config.toml
num_hidden_layers = 14
hidden_size = 96
n_experts = 64
d_expert = 48
routed_scale = 1.5
balance_bias = false
init_std_router = 0.00669
vocab_size = 2048
norm = "rmsnorm"
tie_word_embeddings = "early"
batch_tokens = [32768, 65536, 131072]
max_seq_len = 768
dataset = "wikipedia_en"
Below are experts of layer 5 (counted from 0) of a mixture-of-experts language model. Rows are named router (the router's row for the expert), down (a neuron's output weights, with its number) and show model dimensions 0-95. Each number is 50 + 10 x the weight over its row's rms, rounded and kept within 0 to 99.
After each expert's rows: a language model's description of what the expert responds to. This comes from a sample of Wikipedia text that the model never trained on.

# expert 36
router:46 56 61 36 60 57 50 60 49 39 59 44 39 46 44 45 56 44 43 57 46 64 73 36 59 43 37 58 47 56 49 68 47 56 46 56 52 54 47 39 65 53 32 49 56 54 36 64 46 64 48 57 45 41 48 64 46 53 58 34 67 54 42 54 71 74 53 71 51 59 58 60 50 53 43 58 53 67 27 35 61 54 32 48 36 55 54 61 48 55 46 33 43 44 59 42
down1:56 59 55 47 60 60 55 55 42 52 56 37 50 42 35 42 47 49 51 60 56 52 38 51 62 41 40 46 65 51 28 55 36 36 44 57 57 53 48 40 37 62 47 32 30 52 49 41 53 54 54 51 42 63 52 76 43 57 42 43 35 50 58 55 58 58 45 54 37 63 57 58 42 56 29 61 38 53 54 29 65 45 55 24 56 43 50 40 68 58 35 36 47 39 56 51
down2:54 48 66 41 57 26 51 57 47 42 64 66 58 45 57 51 44 31 71 42 53 51 51 57 49 53 46 46 29 49 42 55 48 43 62 56 32 60 42 75 37 55 37 46 49 54 55 48 49 52 52 30 48 45 69 46 56 57 42 55 36 67 39 46 51 43 66 64 47 42 50 50 64 34 57 48 46 75 43 33 61 52 48 38 48 39 47 39 56 60 51 64 42 44 46 54
down3:58 56 41 48 35 56 37 45 42 44 42 41 50 52 38 45 63 58 58 46 69 58 44 38 49 57 55 56 30 49 39 57 53 30 41 54 31 35 64 49 37 48 48 32 70 63 63 49 37 58 63 65 75 45 33 68 55 59 59 60 43 46 51 44 35 68 50 61 44 42 43 51 50 43 47 63 65 35 51 64 47 52 39 44 41 52 42 53 40 50 49 54 54 51 53 49
down4:40 38 40 44 53 29 55 55 55 55 37 32 24 33 33 46 56 43 59 59 56 47 49 51 49 43 40 45 49 64 40 59 61 59 46 38 53 48 72 59 45 56 38 56 53 40 42 54 62 48 49 55 53 60 56 44 31 47 43 42 43 67 54 56 45 51 51 51 49 60 56 35 61 51 74 52 65 49 65 65 42 50 51 52 53 43 38 48 57 39 53 48 62 28 57 75
down5:48 56 51 40 37 46 52 52 44 44 56 52 45 37 44 56 54 49 46 57 41 56 67 67 48 51 56 49 48 34 62 47 43 37 46 73 45 38 43 30 43 38 59 60 56 36 61 54 57 28 59 41 49 59 55 35 46 62 50 46 59 53 64 53 74 49 42 52 60 62 61 45 25 44 61 40 37 44 50 43 65 33 50 34 58 47 50 60 36 36 54 40 35 57 52 60
down6:45 51 45 63 51 53 58 47 61 57 48 28 44 26 52 51 44 47 53 38 58 35 57 31 47 36 53 60 39 57 34 52 65 37 49 56 58 36 36 49 49 42 42 62 57 44 53 42 38 49 53 37 57 44 50 51 47 58 37 48 67 52 39 61 23 56 62 52 53 53 55 56 44 37 37 62 60 49 71 56 56 52 44 49 64 43 39 34 55 42 64 57 59 27 45 38
down7:46 45 47 51 41 55 36 59 49 46 58 66 41 38 31 57 52 48 41 66 46 46 59 51 37 60 44 52 51 62 46 56 55 48 53 58 41 50 62 32 39 47 48 45 58 50 84 57 59 53 46 46 44 55 59 40 54 49 45 64 37 40 50 64 41 50 39 81 49 56 59 49 59 52 54 55 51 47 52 74 41 61 46 57 57 54 60 78 52 28 38 54 43 53 56 39
down8:59 54 47 53 45 62 48 56 42 62 56 71 46 54 52 43 59 56 41 73 71 29 48 51 41 53 40 57 49 42 43 47 38 69 47 53 36 42 50 59 51 50 47 36 58 30 56 35 54 58 41 49 44 24 46 54 60 44 60 36 49 57 59 53 44 62 39 55 50 34 53 52 38 48 57 34 45 51 31 35 57 63 40 52 45 61 56 60 42 32 48 43 58 57 69 52
down9:57 43 45 52 64 55 36 67 36 39 58 43 39 50 50 52 66 66 46 54 36 39 39 59 55 44 65 50 36 43 55 50 55 56 39 57 48 53 54 52 36 39 56 47 45 45 44 49 34 59 42 43 67 63 41 48 63 53 50 20 44 47 49 42 58 41 48 57 56 67 49 56 48 34 77 45 58 32 56 39 37 44 53 56 61 42 45 53 68 66 55 51 56 30 50 55
down10:52 26 31 62 38 47 49 66 34 60 51 43 60 53 57 41 36 44 64 34 48 66 39 46 32 50 58 38 60 60 55 57 42 41 51 54 50 51 47 52 37 29 50 45 48 31 38 53 53 49 41 65 61 31 62 55 60 36 54 64 54 65 55 53 34 58 50 38 31 66 50 42 54 53 41 44 63 54 46 35 47 33 52 53 53 52 48 65 49 41 40 47 47 52 56 50
down11:51 69 54 38 53 44 47 57 44 47 59 41 43 43 37 50 51 62 44 48 34 42 65 46 52 53 54 46 52 40 50 47 44 52 24 40 37 45 51 55 49 59 51 51 75 58 58 39 53 43 43 66 48 54 50 33 53 50 42 44 60 42 59 50 46 39 53 48 44 47 48 64 36 36 54 48 25 49 76 62 45 46 32 73 80 54 51 57 39 51 36 56 52 56 42 39
Letter m and units. The letter m in units and words (50m-m, 250-mile, mixed), plus inner letters of surnames, often near coordinates.

# expert 31
router:60 31 60 56 32 37 44 62 71 61 67 51 40 55 46 39 41 54 42 56 53 52 40 45 60 40 46 48 31 38 56 43 49 51 33 50 35 51 51 51 54 53 53 60 54 43 39 41 60 67 50 42 36 41 61 53 62 46 53 28 56 58 52 58 66 55 30 54 42 68 49 41 41 43 55 55 61 66 28 42 60 43 47 55 44 64 38 52 48 61 35 55 50 38 50 39
down1:48 44 37 64 44 41 44 53 49 45 52 51 51 45 55 42 54 52 46 52 53 42 72 54 74 48 55 55 52 54 47 45 55 66 45 33 51 68 48 58 55 49 68 58 42 59 58 54 48 57 46 37 37 49 42 36 54 42 56 51 44 67 70 52 44 49 60 56 33 64 44 39 43 40 42 47 48 28 48 37 34 42 40 49 77 42 55 51 46 19 56 34 49 41 42 60
down2:49 59 69 60 63 40 27 54 47 54 28 56 54 53 51 38 63 56 56 52 51 45 37 64 46 58 41 47 45 39 53 46 58 40 40 61 51 59 46 68 33 59 42 46 67 52 48 49 57 46 57 49 44 64 49 43 51 49 59 46 25 71 45 55 66 44 52 63 36 54 61 50 52 57 69 40 52 71 49 50 58 47 44 57 58 38 53 28 37 44 50 50 28 42 59 56
down3:61 45 47 43 54 49 59 37 50 47 41 31 39 48 49 58 40 38 43 38 46 51 30 46 45 47 57 49 58 38 58 43 49 57 28 37 46 40 77 42 34 48 40 33 58 32 44 59 52 50 36 53 32 52 47 56 38 56 63 50 50 52 58 49 39 54 34 45 30 58 27 58 63 39 50 35 66 51 68 54 57 57 47 50 62 42 51 44 57 49 45 58 58 33 49 46
down4:58 48 38 53 36 56 36 45 42 45 44 66 38 53 45 61 44 48 46 54 42 47 56 44 50 49 43 49 62 46 37 69 47 68 39 42 44 45 42 47 58 57 47 50 50 59 53 36 66 55 60 59 60 29 63 23 55 78 37 50 54 51 44 62 53 56 66 39 50 44 43 53 53 40 47 61 45 43 73 51 55 54 46 50 55 42 57 45 49 76 48 36 49 53 47 76
down5:50 48 46 62 40 47 76 75 44 43 51 54 50 44 48 59 40 55 55 61 41 49 52 50 57 35 51 59 75 61 53 60 52 44 32 60 67 45 43 38 47 53 45 47 51 63 52 56 39 53 45 74 42 49 49 54 40 50 34 44 31 39 55 40 58 48 56 27 35 55 48 58 50 30 44 36 57 56 42 42 54 46 26 41 57 44 42 51 53 32 47 61 54 57 51 43
down6:59 41 44 55 72 58 66 64 53 45 49 40 66 37 46 58 46 51 57 46 49 31 50 42 48 56 35 45 51 54 36 54 37 58 62 53 60 51 70 37 53 53 47 54 36 39 42 47 68 67 48 57 49 58 65 49 64 39 44 20 51 45 52 50 64 65 62 75 48 46 55 44 50 44 54 56 56 69 46 53 59 50 37 34 50 48 46 36 49 51 39 45 38 36 45 48
down7:41 46 49 57 32 48 47 49 64 56 55 49 51 60 48 46 35 51 46 64 55 49 35 51 64 44 48 58 56 35 76 50 62 48 56 51 56 58 45 78 30 56 45 50 51 58 32 56 48 44 71 41 52 38 56 49 44 44 59 54 55 46 42 48 41 28 44 58 50 53 47 38 51 39 55 52 63 25 49 61 61 64 55 54 50 64 56 51 62 39 65 66 34 35 49 60
down8:58 60 51 53 65 61 41 49 67 45 58 47 63 60 55 46 51 53 43 52 54 63 49 43 32 59 50 25 65 55 69 53 44 50 45 54 36 46 45 36 44 63 50 45 42 65 40 31 60 45 36 49 66 47 42 55 45 60 56 47 44 44 40 52 68 52 38 69 55 31 51 39 48 45 43 33 60 62 45 37 46 42 70 48 31 31 48 55 46 38 43 40 56 44 60 52
down9:39 41 49 35 48 55 53 50 41 53 56 47 43 46 40 66 54 44 32 54 49 49 50 57 50 43 49 56 54 37 32 45 53 64 44 29 61 52 39 40 68 36 66 64 59 61 47 50 55 34 41 58 38 48 43 58 73 38 60 42 58 35 30 42 50 42 43 53 41 69 44 52 63 51 42 52 30 46 48 59 52 28 38 39 61 37 42 56 39 36 65 47 49 54 52 50
down10:39 57 53 61 44 41 43 54 51 62 42 53 69 61 51 40 51 35 34 35 56 56 52 41 44 57 52 39 63 47 57 38 48 64 46 54 48 64 35 48 53 50 60 75 45 52 48 67 48 53 39 50 50 38 52 40 51 55 46 44 45 55 56 49 64 56 52 52 49 26 48 64 44 32 59 55 55 72 66 44 60 53 54 63 60 73 59 65 39 28 36 45 50 47 58 39
down11:52 39 54 32 50 59 51 64 39 39 74 56 45 54 56 45 48 46 52 58 49 55 67 57 62 79 50 49 37 52 65 46 49 47 50 52 43 54 49 43 52 32 41 49 63 56 57 49 50 56 54 56 43 70 39 47 53 29 48 58 60 45 52 55 47 65 47 47 53 34 53 42 71 60 33 52 47 36 37 37 55 45 66 49 55 61 62 68 60 61 56 53 65 56 55 70
Digits and capital N. Digits and zeros inside numbers in tables and statistics, plus a word-initial N or n, e.g. 500, 679, Viet Nam, NCAA.

# expert 42
router:51 47 69 45 46 49 55 60 67 64 62 45 42 42 38 49 53 55 40 61 45 54 49 51 49 34 61 40 53 48 56 45 41 59 37 53 41 57 42 57 54 49 45 48 47 62 35 45 41 68 50 37 40 33 51 42 54 42 62 44 57 58 34 54 63 65 41 46 36 70 61 53 43 44 42 68 65 42 36 39 61 42 61 46 45 71 34 60 60 61 35 49 53 26 40 56
down0:50 50 61 45 57 48 72 60 33 47 45 40 65 39 57 51 67 52 72 56 54 55 61 49 65 44 36 65 48 49 56 65 43 71 38 61 54 51 54 57 50 60 54 45 63 53 36 44 46 48 59 43 52 51 42 45 54 54 38 48 54 49 63 64 38 57 43 39 26 47 45 54 72 53 49 50 26 36 50 52 46 30 47 51 36 52 64 45 47 43 39 37 54 55 30 43
down1:51 43 23 55 52 46 52 44 49 72 43 66 38 70 38 36 48 44 39 43 43 51 48 67 48 52 46 45 69 50 26 48 42 53 44 67 52 58 64 56 56 64 40 42 55 52 46 60 50 62 31 65 60 47 57 59 55 45 50 34 48 55 45 41 40 45 61 55 53 65 45 48 47 53 39 42 53 58 61 58 33 35 71 37 30 56 53 57 49 40 56 43 49 43 54 53
down2:67 31 56 51 41 52 58 44 53 58 59 49 32 56 48 47 60 63 44 60 58 51 75 54 51 49 55 60 50 55 35 38 55 47 54 56 59 33 43 32 44 51 56 45 40 63 78 54 55 63 44 54 50 45 58 22 53 69 35 36 56 49 36 53 40 56 41 54 49 65 44 36 45 38 54 58 47 51 44 50 46 34 65 51 51 71 41 55 49 50 39 58 57 53 63 50
down3:39 54 40 71 54 39 37 54 62 44 37 54 53 35 42 49 46 45 57 41 59 60 61 38 48 41 52 49 45 48 50 69 41 33 42 59 70 43 36 44 44 64 45 33 42 56 53 65 50 36 52 62 57 63 40 56 35 61 43 34 47 40 55 34 63 67 49 75 55 46 55 53 46 56 53 51 54 55 68 47 37 53 43 48 50 46 55 61 48 57 52 42 78 42 44 58
down4:51 49 50 48 33 51 72 53 40 50 52 51 49 52 55 61 49 73 56 43 57 45 48 44 46 57 49 41 37 45 53 58 40 56 54 52 52 46 55 52 48 32 53 52 67 46 72 51 58 66 39 35 46 63 58 57 56 57 43 42 45 43 47 55 52 81 52 60 48 48 34 70 45 38 71 42 44 75 57 28 50 44 63 57 43 54 57 38 35 41 46 58 48 48 32 44
down5:51 59 35 58 54 49 51 54 52 46 40 52 62 70 61 40 60 29 39 51 51 42 55 46 57 48 61 55 57 71 58 43 41 58 45 50 54 38 66 61 40 42 50 58 51 51 58 70 46 26 40 49 52 62 51 50 46 41 58 39 52 47 54 38 33 49 30 59 42 48 46 55 53 47 68 46 76 50 56 54 59 34 53 50 60 57 34 49 28 41 60 53 69 60 45 40
down6:54 47 57 52 47 36 47 49 29 27 18 58 44 48 41 30 52 57 41 53 45 60 36 59 33 51 51 49 46 39 62 54 67 40 60 29 57 57 52 46 54 31 51 51 45 38 62 59 51 36 62 39 58 50 62 51 43 38 51 64 57 44 57 50 41 53 55 44 53 44 61 40 44 47 44 58 50 63 49 73 68 50 57 62 47 57 46 44 49 43 46 49 50 29 53 66
down7:44 49 49 42 60 53 34 67 40 58 34 59 48 42 48 57 56 41 52 45 42 64 49 55 42 69 63 45 42 45 50 20 39 39 49 57 44 23 37 41 54 46 52 54 62 60 42 54 49 57 57 52 52 51 45 54 64 63 45 58 69 56 47 65 50 47 65 38 44 47 58 48 70 56 45 55 64 46 37 57 39 65 50 66 65 43 29 53 60 61 44 51 64 52 50 43
down8:40 43 61 40 59 42 55 53 48 45 59 43 64 49 58 42 34 47 60 28 36 56 25 50 41 55 28 66 49 48 51 45 40 50 32 59 72 58 46 65 51 51 48 56 44 47 44 47 42 54 60 50 45 29 56 59 53 54 54 51 53 44 57 58 66 35 38 44 53 52 58 57 35 51 59 68 47 49 26 56 45 38 56 40 58 57 36 76 50 58 53 46 57 55 47 47
down9:60 55 45 56 60 49 30 61 65 46 50 51 39 65 41 40 59 40 48 44 40 48 66 59 60 58 50 59 53 49 62 37 30 58 46 47 56 45 64 48 59 47 61 41 48 65 44 69 57 45 48 71 62 69 60 40 57 39 54 43 51 35 56 58 45 35 61 50 54 40 51 58 38 45 55 40 50 38 56 48 59 43 67 54 61 62 44 67 26 45 68 48 31 48 56 45
down10:56 63 50 47 57 53 56 39 56 54 50 29 53 52 31 47 59 35 57 46 54 46 54 45 51 58 42 55 62 55 35 58 33 55 56 67 39 63 61 60 47 58 52 50 35 59 42 72 63 70 47 59 43 79 48 31 41 42 49 41 46 51 50 63 55 62 65 37 35 48 58 51 58 59 53 49 66 45 65 44 53 39 41 45 53 44 42 69 47 53 29 49 54 43 52 54
Spaces before numbers. Spaces, commas and prepositions right before years, dates or numbers, such as "(born 1955)", "on 30 September", "142,392".

# expert 56
router:40 42 47 51 45 23 55 28 42 43 50 52 35 44 39 58 67 50 46 66 58 47 42 70 52 37 61 44 56 31 45 61 57 55 41 60 37 49 37 50 78 48 57 56 44 56 49 47 44 48 53 44 53 51 39 63 60 42 64 42 52 31 51 52 46 41 57 45 38 41 52 38 47 34 37 58 38 55 61 37 60 43 43 55 30 45 44 42 54 41 64 52 57 39 64 47
down6:60 62 52 54 55 53 55 52 61 44 33 59 63 51 46 42 52 51 35 52 69 64 37 41 66 44 56 57 41 56 52 60 52 46 52 28 38 56 50 42 58 50 15 68 52 54 53 65 53 49 58 39 44 64 60 48 29 40 57 58 57 67 53 54 59 65 50 55 41 42 39 52 57 65 30 53 54 57 50 46 39 48 38 47 50 36 27 47 42 42 49 49 64 49 44 54
down7:44 55 47 43 43 52 71 34 45 57 47 48 60 48 45 40 42 58 47 38 47 53 46 53 50 58 42 43 65 54 56 28 63 60 51 62 43 61 34 69 45 48 55 32 35 53 47 41 47 37 44 39 60 36 62 63 69 57 64 67 49 60 40 48 60 51 41 57 46 50 83 36 51 49 27 48 48 45 45 41 52 61 61 47 39 64 48 44 40 45 47 53 44 55 40 49
down8:55 53 48 41 57 44 50 40 56 55 47 64 45 41 25 63 65 41 29 73 54 63 58 49 59 38 45 49 43 54 42 35 58 47 60 46 61 47 60 57 66 62 45 60 32 59 34 53 65 44 38 69 53 66 54 54 43 69 64 68 50 40 44 61 47 45 53 46 37 65 55 43 62 61 47 61 54 40 39 56 45 64 42 41 43 46 62 58 40 52 52 53 42 50 49 48
down9:44 29 56 58 74 54 48 43 45 62 38 45 54 32 41 35 52 44 51 57 73 46 53 60 45 45 38 55 51 47 41 64 46 70 40 49 48 52 44 58 45 58 43 32 36 47 56 53 58 48 56 54 60 56 47 55 32 47 37 61 48 38 38 47 53 50 29 56 64 50 37 55 66 47 47 60 44 51 61 45 63 44 36 42 55 49 33 46 44 48 35 55 41 36 28 67
down10:37 46 57 64 50 56 35 47 35 46 23 67 58 57 37 46 58 32 44 52 53 45 36 60 47 43 34 51 50 52 50 57 55 57 58 32 53 47 32 51 52 49 28 40 50 44 47 53 49 53 65 43 64 39 44 51 44 51 51 47 63 71 53 56 63 41 57 70 50 61 59 50 55 49 54 30 46 51 55 56 49 34 53 44 42 58 49 56 54 48 49 30 43 17 52 53
down11:30 36 55 67 68 55 40 41 49 52 42 39 58 48 50 48 47 73 50 48 54 45 43 54 74 38 61 41 59 53 52 54 56 45 44 53 54 48 48 50 45 56 72 46 44 54 60 43 51 34 38 63 45 42 43 58 69 58 53 58 61 60 33 57 53 39 54 45 43 60 51 57 48 45 47 64 65 39 40 48 40 65 27 45 43 36 50 58 36 71 49 56 55 62 34 45
down12:45 35 49 40 56 45 50 56 62 59 57 55 53 50 40 64 67 44 38 56 63 48 55 54 38 46 63 52 54 34 54 34 48 51 57 47 55 76 36 44 45 22 44 49 68 49 54 65 52 55 59 60 33 58 41 43 51 51 50 51 58 45 41 71 66 64 39 35 44 57 50 54 63 58 48 45 52 55 52 49 41 41 47 52 51 66 43 55 57 41 35 38 71 33 49 62
down13:59 48 56 44 48 46 54 59 58 55 31 45 60 48 49 52 65 43 50 80 40 29 61 66 59 44 62 35 46 57 49 55 40 50 59 44 39 44 42 47 64 55 70 54 66 59 63 42 57 41 57 46 57 51 58 55 66 49 49 40 47 56 47 51 56 46 42 66 63 54 54 58 40 73 51 50 33 50 58 59 55 35 30 56 33 57 36 67 47 54 45 64 41 46 44 37
down14:37 52 59 44 66 51 60 60 42 39 57 44 51 55 61 38 47 47 24 40 36 44 45 64 46 44 21 35 40 67 50 47 58 46 50 48 44 67 49 54 42 50 46 49 38 64 53 36 49 46 44 43 52 33 45 40 65 33 53 40 46 63 60 30 56 43 49 59 50 45 63 45 65 37 52 40 49 54 42 42 43 53 70 58 55 30 53 67 58 51 50 45 68 46 52 46
down15:51 38 40 52 64 53 58 54 51 40 45 66 54 39 37 52 49 52 30 44 57 50 53 58 49 40 45 58 61 45 48 31 54 62 23 37 51 40 61 44 45 40 46 36 38 63 60 57 71 38 53 60 45 58 51 55 43 41 39 49 70 58 63 64 51 43 54 43 54 62 68 53 61 37 72 48 68 41 49 38 54 55 66 38 54 57 45 44 37 48 32 44 49 53 58 45
down16:55 42 43 45 46 48 60 53 48 28 35 38 56 38 56 33 30 42 63 30 44 35 33 42 60 44 58 55 50 56 66 61 57 58 58 46 39 52 38 39 35 37 59 57 63 45 29 34 64 58 39 47 44 55 66 49 33 58 61 46 52 32 62 44 49 61 42 59 46 56 54 62 46 49 41 45 59 34 58 68 58 42 54 50 46 48 51 60 50 60 41 40 54 46 39 55
Sports competition vocabulary. Sports words such as team, season, round, championship, play, points and yard in game and career reports, as in 24-yard touchdown.

# expert 29
router:41 31 61 49 45 52 47 51 59 53 28 27 43 49 43 62 62 51 47 47 50 46 59 72 39 44 59 46 50 42 59 34 41 62 40 49 38 60 62 48 45 36 33 62 40 55 42 41 55 47 49 64 33 52 62 38 34 47 47 28 62 58 50 49 52 72 43 48 48 55 40 62 39 47 41 45 68 49 26 47 54 50 40 44 57 39 51 44 43 46 57 60 66 42 52 42
down1:45 61 57 53 45 56 37 41 61 38 71 44 49 64 55 44 58 66 54 36 40 43 67 38 49 55 68 47 59 47 36 63 41 41 52 54 59 54 42 61 61 55 39 47 47 37 58 56 63 57 44 42 51 42 47 58 49 39 44 50 70 42 42 55 51 45 67 25 42 72 61 47 44 77 49 42 53 49 56 45 51 47 56 62 56 44 47 41 43 40 56 32 54 61 58 29
down2:47 67 55 54 54 61 41 75 69 51 44 46 32 40 52 43 51 52 60 33 54 32 54 65 38 56 54 58 49 59 54 63 59 60 33 33 36 46 63 41 63 56 49 53 63 46 54 54 29 46 37 53 59 54 49 50 43 54 49 59 42 62 60 59 62 61 37 50 69 38 51 42 50 49 48 61 54 49 46 63 41 54 63 62 35 49 52 63 47 40 25 56 59 40 62 49
down3:52 51 30 42 58 36 40 63 52 40 74 52 37 57 35 39 65 53 56 57 28 49 48 42 47 58 50 32 54 53 38 52 38 48 61 42 63 45 23 40 50 51 53 60 48 55 56 56 57 56 61 61 48 44 63 39 70 48 44 42 58 67 48 48 54 44 39 72 58 49 47 54 39 51 33 34 52 65 37 38 44 59 53 60 35 43 57 52 51 47 45 44 34 43 46 54
down4:43 29 65 63 51 44 59 53 56 49 50 48 45 57 43 60 42 40 52 34 44 36 62 50 73 69 47 55 34 34 38 36 49 56 46 50 47 54 66 54 38 39 46 44 44 60 52 66 61 46 58 54 67 48 53 41 44 50 28 42 42 42 51 30 56 34 72 48 55 39 55 43 55 40 49 61 49 58 56 54 50 38 64 50 57 51 57 67 58 62 67 53 50 64 61 45
down5:45 54 71 55 30 67 43 40 41 47 36 53 48 55 27 64 41 60 45 51 48 51 73 31 75 33 63 54 45 45 43 55 51 49 33 49 55 50 58 48 59 65 47 64 69 59 50 41 49 57 44 43 63 43 52 62 50 48 49 50 48 53 54 39 32 55 50 55 51 65 47 53 48 53 54 29 47 31 43 46 45 56 47 45 51 62 52 40 54 49 50 67 67 36 55 43
down6:65 54 45 31 50 55 52 54 55 60 41 50 68 55 39 41 67 38 55 50 42 63 42 54 51 62 63 48 40 39 62 64 61 68 51 62 35 63 41 42 47 44 56 44 60 59 72 61 58 50 52 61 43 40 55 70 44 60 67 49 59 58 51 57 35 60 49 45 39 35 61 50 53 41 73 60 67 50 58 43 56 46 48 47 38 63 53 44 37 41 36 65 52 52 59 48
down7:50 60 38 45 62 38 38 63 43 65 51 43 54 55 43 52 48 58 55 48 64 56 36 61 47 66 55 64 54 60 65 52 51 43 52 54 44 56 66 34 57 47 54 44 49 39 57 64 35 60 53 66 65 62 37 44 58 55 48 49 32 60 54 46 51 52 55 58 72 41 32 71 67 81 46 63 51 70 50 53 44 53 62 38 39 50 55 52 54 53 55 55 46 55 41 57
down8:26 40 55 35 47 53 40 58 49 41 52 46 60 41 51 61 46 42 58 52 47 50 57 45 48 48 45 54 43 32 25 58 40 55 47 46 56 37 46 55 45 40 84 55 50 56 42 55 57 72 53 46 60 32 63 44 56 48 51 50 60 58 44 43 37 40 54 41 48 49 56 46 43 58 37 37 64 51 58 57 52 29 47 36 38 56 59 70 56 74 57 43 60 61 56 50
down9:36 52 66 57 49 45 52 55 55 36 57 32 53 37 42 39 53 33 57 57 56 52 52 60 64 47 49 50 66 47 55 63 48 29 50 58 56 61 53 41 45 42 55 48 50 56 53 46 61 50 52 41 65 40 48 43 37 42 52 44 55 46 41 30 71 54 58 44 58 61 60 64 69 67 42 47 52 55 53 40 43 53 60 33 66 43 49 48 43 28 65 46 50 33 29 32
down10:50 49 49 62 57 46 43 43 56 45 46 43 32 45 36 44 50 50 50 33 52 49 37 66 54 45 43 44 51 63 38 59 70 40 32 48 49 39 80 49 47 35 37 39 53 64 54 40 46 43 41 54 53 72 62 46 53 55 44 42 55 63 49 38 66 60 46 35 40 48 44 47 58 37 33 58 46 48 49 63 61 46 58 37 54 54 39 46 51 52 49 24 31 35 52 45
down11:42 66 63 34 50 38 46 36 39 64 53 48 49 62 45 46 44 54 43 61 42 62 61 65 52 52 49 39 37 45 36 52 58 56 51 43 48 65 61 50 59 34 51 52 31 41 44 36 52 42 49 47 57 50 37 36 30 37 43 50 69 56 54 41 56 45 52 31 54 63 47 44 43 59 64 59 56 54 56 47 62 67 65 51 52 49 60 72 73 45 59 47 45 34 41 41
Letters c and p. Single-letter pieces c, C, p and P starting or splitting words, such as castles, Certifications, superimposing, Petersburg.

# expert 50
router:66 59 40 47 56 57 56 47 50 59 66 46 47 69 65 71 59 54 70 65 44 56 61 57 54 49 45 43 34 61 58 55 63 71 29 54 43 56 41 53 45 36 50 52 45 52 56 33 54 57 59 41 50 36 50 31 57 61 58 42 52 43 44 60 40 57 59 46 39 42 50 36 53 53 40 52 64 42 50 53 51 51 66 65 43 62 54 43 59 54 47 67 23 47 39 44
down0:50 50 43 41 50 48 60 40 46 42 67 50 54 38 51 59 35 43 45 24 49 60 53 42 41 43 39 59 57 48 44 46 49 44 44 48 61 50 48 40 58 66 57 62 32 55 56 47 57 66 50 45 40 63 32 77 37 43 61 51 60 60 39 56 52 65 48 59 56 64 46 51 37 50 52 68 60 42 76 48 48 48 50 53 62 65 60 33 62 56 47 49 34 69 55 55
down1:55 39 61 45 68 61 56 55 62 46 40 33 63 63 50 49 38 56 42 31 46 54 81 43 47 42 43 61 36 39 67 53 48 44 40 54 44 43 46 62 57 45 42 32 54 49 51 48 40 50 64 58 49 45 38 33 47 61 51 39 61 56 34 52 53 49 41 49 48 49 45 55 41 44 50 52 49 54 67 49 57 62 40 37 57 36 70 63 44 67 59 54 51 40 25 47
down2:49 47 63 54 48 43 54 47 53 51 54 56 69 50 43 50 66 56 52 45 60 51 54 63 51 55 46 29 77 48 60 41 51 45 71 47 51 43 57 50 47 47 37 51 54 65 56 43 68 42 59 46 37 55 54 47 66 31 63 39 31 65 40 38 55 56 40 23 41 42 37 63 66 37 35 62 50 45 43 56 49 50 54 42 56 48 62 35 57 50 58 53 37 37 40 46
down3:52 41 45 66 58 50 48 33 71 40 53 56 61 42 62 45 50 29 46 55 37 31 63 52 57 49 53 45 49 48 41 54 41 44 69 51 37 41 51 46 66 57 42 77 40 38 48 36 39 53 40 52 46 60 41 68 59 60 41 42 54 48 62 64 50 60 56 39 39 49 38 55 32 40 48 64 56 33 49 48 46 53 60 46 49 54 40 60 62 58 44 71 41 56 38 50
down4:60 48 46 64 35 45 42 45 43 47 53 62 68 52 53 52 29 67 31 55 56 41 74 51 63 59 60 46 62 42 47 57 54 53 53 38 52 42 64 36 66 53 48 44 65 28 43 35 55 35 31 29 44 49 53 48 35 32 45 55 53 41 72 47 58 54 44 58 56 51 35 49 46 52 39 44 55 47 55 62 57 49 56 32 41 48 63 56 55 59 55 50 42 44 53 51
down5:40 37 65 50 65 43 40 54 52 40 56 44 65 64 45 50 65 47 36 57 39 35 62 69 64 37 55 62 58 37 60 32 52 46 39 30 60 62 45 56 59 46 53 41 61 48 56 44 48 53 53 45 41 46 63 48 67 39 41 46 59 47 51 67 46 60 27 59 47 48 68 48 57 60 55 56 66 31 41 45 38 55 33 56 50 46 65 41 61 56 54 48 42 53 53 43
down6:63 45 63 44 60 36 73 49 51 43 54 53 50 53 36 55 59 56 51 66 71 65 69 55 65 38 53 66 54 45 46 49 42 43 49 59 64 56 38 55 57 37 31 30 49 31 42 54 51 44 42 44 37 54 48 52 56 59 44 43 36 43 56 62 48 50 35 61 39 31 60 44 64 58 38 56 39 50 49 38 49 45 54 58 58 46 50 75 50 55 59 41 65 56 52 55
down7:67 54 45 54 64 60 42 59 51 59 35 57 38 48 44 40 42 50 44 49 49 46 67 48 66 44 49 52 65 43 42 57 58 45 42 54 59 49 60 37 40 35 65 49 64 57 62 51 56 60 81 45 62 39 48 72 65 57 43 57 57 55 49 48 43 63 48 24 46 65 67 58 60 39 60 55 55 48 63 52 43 40 39 51 52 60 39 66 52 57 53 45 38 63 58 47
down8:76 52 51 35 43 65 59 50 48 56 34 52 67 55 55 65 42 38 44 57 71 32 68 36 53 50 39 39 42 44 50 43 58 59 38 70 50 45 37 61 45 46 61 55 62 68 42 38 46 54 68 46 54 48 50 60 49 47 53 56 50 44 57 44 63 41 65 40 43 52 64 69 55 45 49 47 54 66 38 47 49 50 53 47 37 43 52 46 68 47 65 67 41 54 50 41
down9:38 51 70 62 68 49 43 61 45 54 65 44 38 43 42 45 57 83 35 54 57 35 47 57 46 47 56 55 62 40 44 59 51 55 48 37 51 60 72 37 46 51 47 48 52 57 57 40 57 46 40 51 35 69 46 73 44 50 44 33 58 56 48 55 60 58 41 55 59 43 56 61 38 50 46 60 48 65 48 42 46 65 51 46 36 69 49 58 50 53 40 49 38 38 68 57
down10:47 36 36 49 43 46 55 46 59 47 46 56 48 31 33 58 53 41 50 59 20 55 54 68 48 63 61 52 79 47 57 54 45 52 37 31 47 54 38 53 48 54 51 57 43 43 44 70 54 40 43 46 58 50 49 59 51 56 63 55 52 26 60 44 63 51 53 54 43 66 69 52 41 51 53 50 54 42 43 70 46 42 49 39 33 54 59 46 59 50 47 56 57 52 36 26
Year digit pairs. Second halves of years and the century parts 19 and 20, plus commas and dashes in date ranges, as in 1959, 2006, 1865–1884.